{"n_layer": 8, "d_model": 160, "n_experts": 24, "experts_per_token": 1, "d_expert": 352, "d_shared_expert": 0, "activation": "geglu", "moe_layers": [0, 1, 2, 3, 4, 5, 6, 7], "router_score": "softmax", "normalize_top_k": false, "routed_scale": 11.0, "balance_loss": 0.00235, "balance_bias": true, "router_cosine_scale": 20.0, "init_std_router": 0.012, "lr_router": 0.00268, "vocab_size": 8192, "norm": "rmsnorm", "norm_eps": 1e-06, "tie_embeddings": false, "optimizer": "muon", "lr": 0.00779, "beta1": 0.93, "grad_clip": 2.0, "batch_tokens": 131072, "seq_len": 768, "train_tokens": 455600000, "steps": 3476, "dataset": "wikipedia_en"}
Below are experts of layer 4 (counted from 0) of a mixture-of-experts language model. Rows are named router (the router's row for the expert), gate (a neuron's input weights, with its number), up (a neuron's input weights, with its number), down (a neuron's output weights, with its number) and show model dimensions 0-159. Each number is 500 + 50 x the weight over its row's rms, rounded and kept within 0 to 999. Numbers have three digits each.
After each expert's rows: "comes after" lists some tokens at least twice as common just before its tokens as in all text. This comes from a sample of Wikipedia text that the model never trained on. Tokens count by the router's weight.

# expert 2
router:545501507601528524554565516550497477509547422431522517517430511523553553460531487535493396547484447546482509535542457519584491435468546562419569501487481532411571503558409495504477586497573433517509473433490511456486508418559426457431510456479498496425437518475576507555479433438526515537430487582415476458582502544568518534429573566506423462427472527460546466441507466477512439489545482465483442612569559452583427532626559508542538636557485468486443410508511536489500473520547474
gate3:609503479487537434557493530481397490513520447628525471455502476535488470500487517488516483484438524517576528510523555541517559551531619524440492508556507359526441553550427478477531478424549418537535467510490501525542482558413457407487485421444535476533406468466533539520524552434513553537521516466587507421454567425489523560457480449502485625451495535521451533546460571551474448511533501580458501536414493471454483452587469644493527501453550453458512449505450524542424392550527593
up3:508536500544546500449442538533476503509485580582409547495566435519421448507460435540506466481534532457442498506488444455543473491548479476447445448496552496482462419466361501459457425443511436534465538421546450538389422506458456474536461390440563539441517497458420486438514477555540590466438536508634542503531478567534401483416519518523579445493420413482494494552429504568551483614661435481550516546521502471453571495445470556474490522500502491465512476491466499449469514568509498
down3:511502507495548495467571537544501531475567427541451403485471469563511589530532590536447534526452407461583475367481505420508491540514487495603501489432470520566550520465573435457442519546522565407547552435588511482547520496504482410526532479465518473494469496400510524481443585517434496513418520579391547464452550513591555503465407551525450584513519483465440544550411582407512506453562573482551481587464429526566532473448435484554477573408490483520500542486460544476495548486499492
comes after: " ", "0", "2", "–", " (", "/"

# expert 1
router:441538585575494502528515515556576472485544462462423495655551496473531539415406430529494453531485450487500503486471446573501472469503503543452563530513449489438434458534585441546429604498599395508554456599547539466523493503531465527469395432470507549544413469515466528492488479536506517535483519580449494548499511483483538559495414517579519512523412571507399420559442472518478499501542523536489536598524525500493485445500491503656401511512490554490470456530588554452506512497447386
gate6:525521555444566588465523408463511527444513541517553508420465564550458487474556386450423476544539463468455561456482610654563562550411432446473545443533491454547435512533511509574427530494503516522505569495520588445420474474499509553502423481555490467500570451512540404536538539548499430542545451483500576430448501449475441500482577494498565436568422411568443415473496560493517549542479442507453506557467550523552467448506487474433473552567488433483514439454493456493476504435400536
up6:479519489506508515518556470457483479537551393543581498477511559569446513541646430485424482564494593477445564440442599629512489584451473479468549501596420463488391466521460531521400512500529517536545506523527546446449445534491502623486486404593430532473457477494533531488504528496458468565567434513448533424539564399475420533491512542516538478554502469437473448450458482511500523493448506519381516542363467470543537481502497542482577488480434503526528447498538497503559513478411547
down6:477529357518497429539521503532473463570439442531504471435630525484468417469480524497519513603498451517554472396418553490562469440517459490555458463474519592453523482463421468501506590543485550455431523598474422453588508477551566475469554565484519504493489510501531568476505519469512483463496465498574418411587570463511511466491449530574505450549508550411569490484537492459503494578600591558489555507431546407441460500448471420491568492444437502514506517516550489447537632567495535
comes after: " |", "|", ",", " in", ";", " October"

# expert 9
router:550535554480501581579493545503487478477587479452474540579501501458452555463389545512584500451519466530481545510514471510528391408504533619416529473463456520419555500490490516490505492474487494457548497609491606446465434462569489498445597506471507472530467567530602594445494477488509450573458552507415486508545403489538526472494481483504479488542486504540529522446522518553566554527609490518535557536520470352571429598532476478536508516425547499428412436580475580528468486513399554
gate3:526500543459507508498595497413493515424574594466516544540578420501553594496507487496463495554525440462422565462464455537602447425504485486478532498455450408459537506458576421487458549564550459495476561510511480441408541486412547432483583495537448436503569479535512512532528481406474522513528516435370565527630512477517484499545589439514504494491447429540423527479391553524514479531488488560405491423484469462482616422457487435570441472503492508487523479567538488584476485478453431
up3:470482517491424391494471574541508391552381406525478431403524514554517496572492477503493540567551501442488522488514526451497531493475464490494513602525644429426493453502417525440586513498479448484484543476484405554497494523574408412432514431500400516518553452405458484539508504442525473497470535494509530527548509561547541588489450568435432495580553505578489433386442533433490591578502532485515473476536471559552463524427548460467529456528470510480498553479513540533482479504451387
down3:478561490715535489498515433526512536467528527523483569539428523505497490544520514389513429508548528600538539473441515554511545534437501599523429566520480468474410540548510548465388556504553459547435444428474514481501460530552489533517493595518596527473589543481463456548460529472456525423532522484597481441497562487517472398535503516482524636482533492494568578543535599440478558562499441545530522519521472533431479484451521496417533517624525489522463489475457484401496504471526533
comes after: "1", "9", "8", "2", " ", "3"

# expert 5
router:374579564507474526476486575600576482548492499490470516492542507536506510449499548492565546470511478587549526625488454502558448544494474501440541543517530456541440503472523495449498448470512476499538410606464393489477519516401410525414512480542497482577480483414435484534483424470440566526386540510427472619470503463514579510456502561516479573468437519480375481578483520519462552519563510558533453544479535506545548502472494465501444397483459590360458562529470522503557538459526450
gate3:482444541463578451535459545532475503472519493490435555506511533517500465441544594408532479516518441533490528487520532432530507512560532500481412458498549445587571521498496462571475488445559555530596518464520455520567437503517447458429591461570556496509541533473538567459534487542517498512465484612563567498532428608538504436431480495464514625415473458548545482550464428388556528438398525433495568482401632471465557530517517560436458491450486416475417536504437546531564557569523493
up3:506499434443553481499386541548463445435452529554551468474603553534517500523497494422439520512473541514629515472482538565537535499493471426476396453453437418526475574467493510532543540575548560520574525472526495454471480390458488491491467501538655528572609470499493574446509404530523589493418497492520537598540521575498532500486455511467488544440365468465482506447474457429490467443549554467471538397486472511496601538521463460527456444403490626492513483474475501512523502520551522
down3:493507470460549514528469448542601486582532443452499480513543446590440545496464435420510444498423492511472499448516530454505465444499521543592454529455490459565574488514487458546546493526518491445586450529607556532493457524594516450531495411483493530545490485555578492459559445401512538481472486562541562556579451437509424391486460494654526491459527479552476522400528448526486552472466464445368479579475483448454564488616412558464505555477507471517488532427437535547491561564440554
comes after: "-", " the", "″W", ")", "5", "4"

# expert 22
router:473498554489493568429525473444572490458576491462477472539491509556493470531398484527528442617404385483448506522476478598612524576563603520513528471477551410433540558570453458595484491479500514487441482443443647532489468414525485490397499530487445495513507423543531513544544505491447514490427602476508535518431462537426565468632572534470547494470479480545523468518587482518553519525462513422517450569460511423484587485489475465487564471549557467459508465431561504439474469529522461
gate4:460531486479548395537507497474485547494509520437459500364522501552566499576548499565439430621494527473464447433496512522387545529507470435443511595459468467531482531557549465535511500550471480577468471473438468545480481599438468482507503437525527496470529426461463533550550541568601540488463610563480443480465580491451483549548503482574545533510623461522505490577459550447481482382430456407449402513469490495460453482438489544547438483471518540545448550477448474630494581535439515
up4:502443492448493507515506394519449546527525527523523438490461514535520424518546569555431494459487567576484456457477461473461516528458454526543480539480525589515493474570537452501488449496457504583498386451445550564547466597497574500435544464405603465495464438451470492458471567549506485517447565388579430443519490417585655555517598465540511518520458492490457478486443589457459543454503466441425501446509542540571438463524461417576497460468392535543450527425468540548443525496504413
down4:438525483486521543552546465478480529581540461464531539469588543496580491377450471554413450484414478534457360452453582536407611498463479490511512499509589535467479510558505484567459509502576462493417540508479495502476537565431525491410494384458519415536528444412435528521508598496579507488523499532561502586516547435550581544480535503541476582489509415469522531570504505479504481432538509452416399469460493486486539477484407524540562399463498539570482580471594470493521545471479469
comes after: " of", " as", " is", " the", " with", " a"

# expert 20
router:494499513518521377507495537577444551500480481623520453482483451492521506414495552539492474507502507532514482530476495511422459441507599460448540528496518418517518538618523476569493607547561497515594516503515517472507363434503500519499582403498507435500331532525515520518496509598560472484462535474467537519539501517556458560491491447569486534501499597605426499583489495491462486561508491488530544411610453447578454513553524529613416446512560509496481544524607481420518494514430533
gate4:468513542463550493507422464462493505519476487552532426524556629466524422533502536572533552420488445474575474427478559527514464528489454476502600541517582439444470482507462556447504502493510435539572440546498611402412499456424501465577459458552562533496453488541499493506532547548481346485524463489454586489485538560507527550493450486386489486518407505492517563480441521469485426493426532445459585491600585481400469539590462536473433512502530544403553492431525612491488496527533537
up4:495405499587495528476560558532473514423480464431404576459463504593490465495477487501514463615581497522488483557553441529489482523520506565498444502432437497573592573538450509477495516471493519544432521419512439562521430513561474492495474616462509571448517545493492545441482460513489651528485466460454540509499524453591483463430504541477508528447515492531525461489452410468424602489541452630533442462378535579512583508478484503499543505388446438532478483463482386478544512520494406
down4:406530443564506512437466477500525499452531420438544504491578518532502415493543406463433550501532394472471441505530504544532444457529488465458527487555553581577485551417518455528437505454482491491575458549486553494448535583463490456594436560571578548494553477632460519506461474470487471541618492561495529585514490460491499596468502482429491593464418557528546534430550454489537485539524504583530462565492445472545391604501417467537471505624500514474455428541546541442549531510434505
comes after: "\n", " |\n", ")\n", ".\n", "\n\n", ";\n"

# expert 8
router:513366498528556440465576421526499464556461460473598541514428444466514518589533488476522517510461503489508488579578511495534499361459540569527480526542521454566581487457459541418538516487544479503543455453482514476511515503586581509536478518494406513575434473464503520524417509563488607458497473512460496575510493538578503312482446454487472537362538446494462457532520541519497359447508537540386561550518505465478530486460534604448496504501491495449552533512463486471452569466546466
gate6:522502536498489493527463595393497570511459477480463584468469424458485500516598535500481454507497423569493583416570455504450590461530440498445567536495431522452564582442487494465518456515487548535354555496467480445567573454455481593426565459459503509536462545475548558408494459540541489461493549489562425615532490429484454492511475493492404512525454518490477509426447474494513480365448525552461492505558580502498470520512498505446485359425535471464495532463594407573533443483454512
up6:540465492567503511493513472523385572487511488492479469519517582439545463615534451487474519451529451535487524497450553593464539528472542485442376464522567514509561509506478447474442445533548586439500510481534441486460555507579438498547388472476502550388453530588537431461506494558456374458560498533483483500488494462469492431487499474486493516611490429451535496430508407468520449395506532459421537437478478483528514457507467363539536481471593468392475430466459467422416461413502567
down6:449529563508544470433530526521476558495553502442522570401490535486500548509520480505448513459493552509439491497407459481451455471494449523537394445498495536378536508463426412520438473479596589521532526503520421466396526482536513588508518444469405549474558531606469430416475437528503492527533450484491369497430468487560499499515533494498544499642444456512537471460461504530477432526451520590496454521569583425482474453555451474493522465442569561404495488519479423417416392513465460
comes after: "-", "==", "\n\n", "===", "S", ":"

# expert 23
router:490484540449497562477508507522574467484537545522413534570491590525564505563379450446569403605446400475499464482489451439524573519526464507538557488492508534436498421543448539484508531443470547485547495517577476531457563586530414490492492508429493554515504514545589546449529498477472504580474546447452461529489330467451446495490477515553555531478530504426449495499653520415446495469471508473517558569500562401580530510495501420571507503566473547460396449560593507478538480549485475
gate5:496546462541489562569448467542516477471403503473527491539569500534540451589490448474429543580446427472559429411471598508563495449586554479571520491426506371507587483443493417465446522418471451555498517501534456519522526484513539583455505522547451446511491499544544403511585405524599472433562586437449408468576467494517522585556447514567548521502495507485476532535498417454505528477425460535434463459517470473498519460509458537502510501520496536572555463472462409574507391431520596
up5:526508496574432400472438493470487526427563476460457450554518513460508531559541569459532405489499550476550508540551387539413405593426491431510523414605474485495531473477525527602466533576474597454540496566508592473516514479471456475501424470475523483480492532454481514508526607508509564508522438470466528489464555556490546520568548458472477473543479559478582577547483552414443437463463427469596488474536634454492530599495493507644442520531535542475440500482450546554495578486543485
down5:438553424598513469562593546537534514460513531498539490497475533489515410455573455537421497450503490530480504452466591468512478516493594454584495446455481531531439563531475527425459513374569567552571538470629444400497481470444451524488481535437562507506462510468542509530485540398418565499466557461498570465601601452445486510482456442551610556501507446531477477556503470442562472506394404551515475519481507503477461537507413462581425549550523539528546506425484419467518439483483530
comes after: " was", " It", " it", " is", ",", " he"

# expert 11
router:515439455500525561518434517475558469520485543505563492522513449532490509481448543559473472513536437587606494517473519601491501411476580540513524442519531523498458515465528436424458542487562508439524394545601535516583442479432485504470494468513487493535500537476440556446406443536459537506601492426490501606401459429440535519441468451557532477514444444518413498571476514531448550408501524460591458545491479442585410619506437478545531494479594582480555501534546544509591594471412475
gate6:468469515538483528529466404480562466536526385560482484505494477505468565594486479494561477524449540482479548494535552551458464587584453567532470496413527523512579570444473546435480520490447565599491511539506476422472415459533441527487523506470435502461459556577546439528527495488474464431570575465476344516479536413617430512446460528457474429597458486525498473498437519499548498503546422619591540535496518554395395484528496464498463431512534462479505514558495422476544441592494443
up6:508641553355568589592590406510554431575532506583560432514577443501451525422431507534502519513437562466531508436520532620438477495503519531412520503512466512485450543469458527568437494511516386447510425598450504438466546456455494585527445541527537427527526473480507482489577485523473519479497499526455590503562584499550557496566438549561514450491466435529530424557504510421473499551485435453488540472469523475502525497491408474532467522540479604503466561513515484469414536491556487
down6:571515544497436474434506527524470548670523519425447520475498453511484463448458533525561440479583528488497536545488447495564523545559497550568535497549514479551503568538482492494484506496493481458496448412561563514532598476462476607518603521519504496499541511507503498561436554496427511559429455411446569487571413471572544570370440541517497528487439514567500492497530537405445461538409543453542425426562439453434508531583583523497495513561495478600518441479517431602517519458529409
comes after: ".", "6", "5", "3", "0", "7"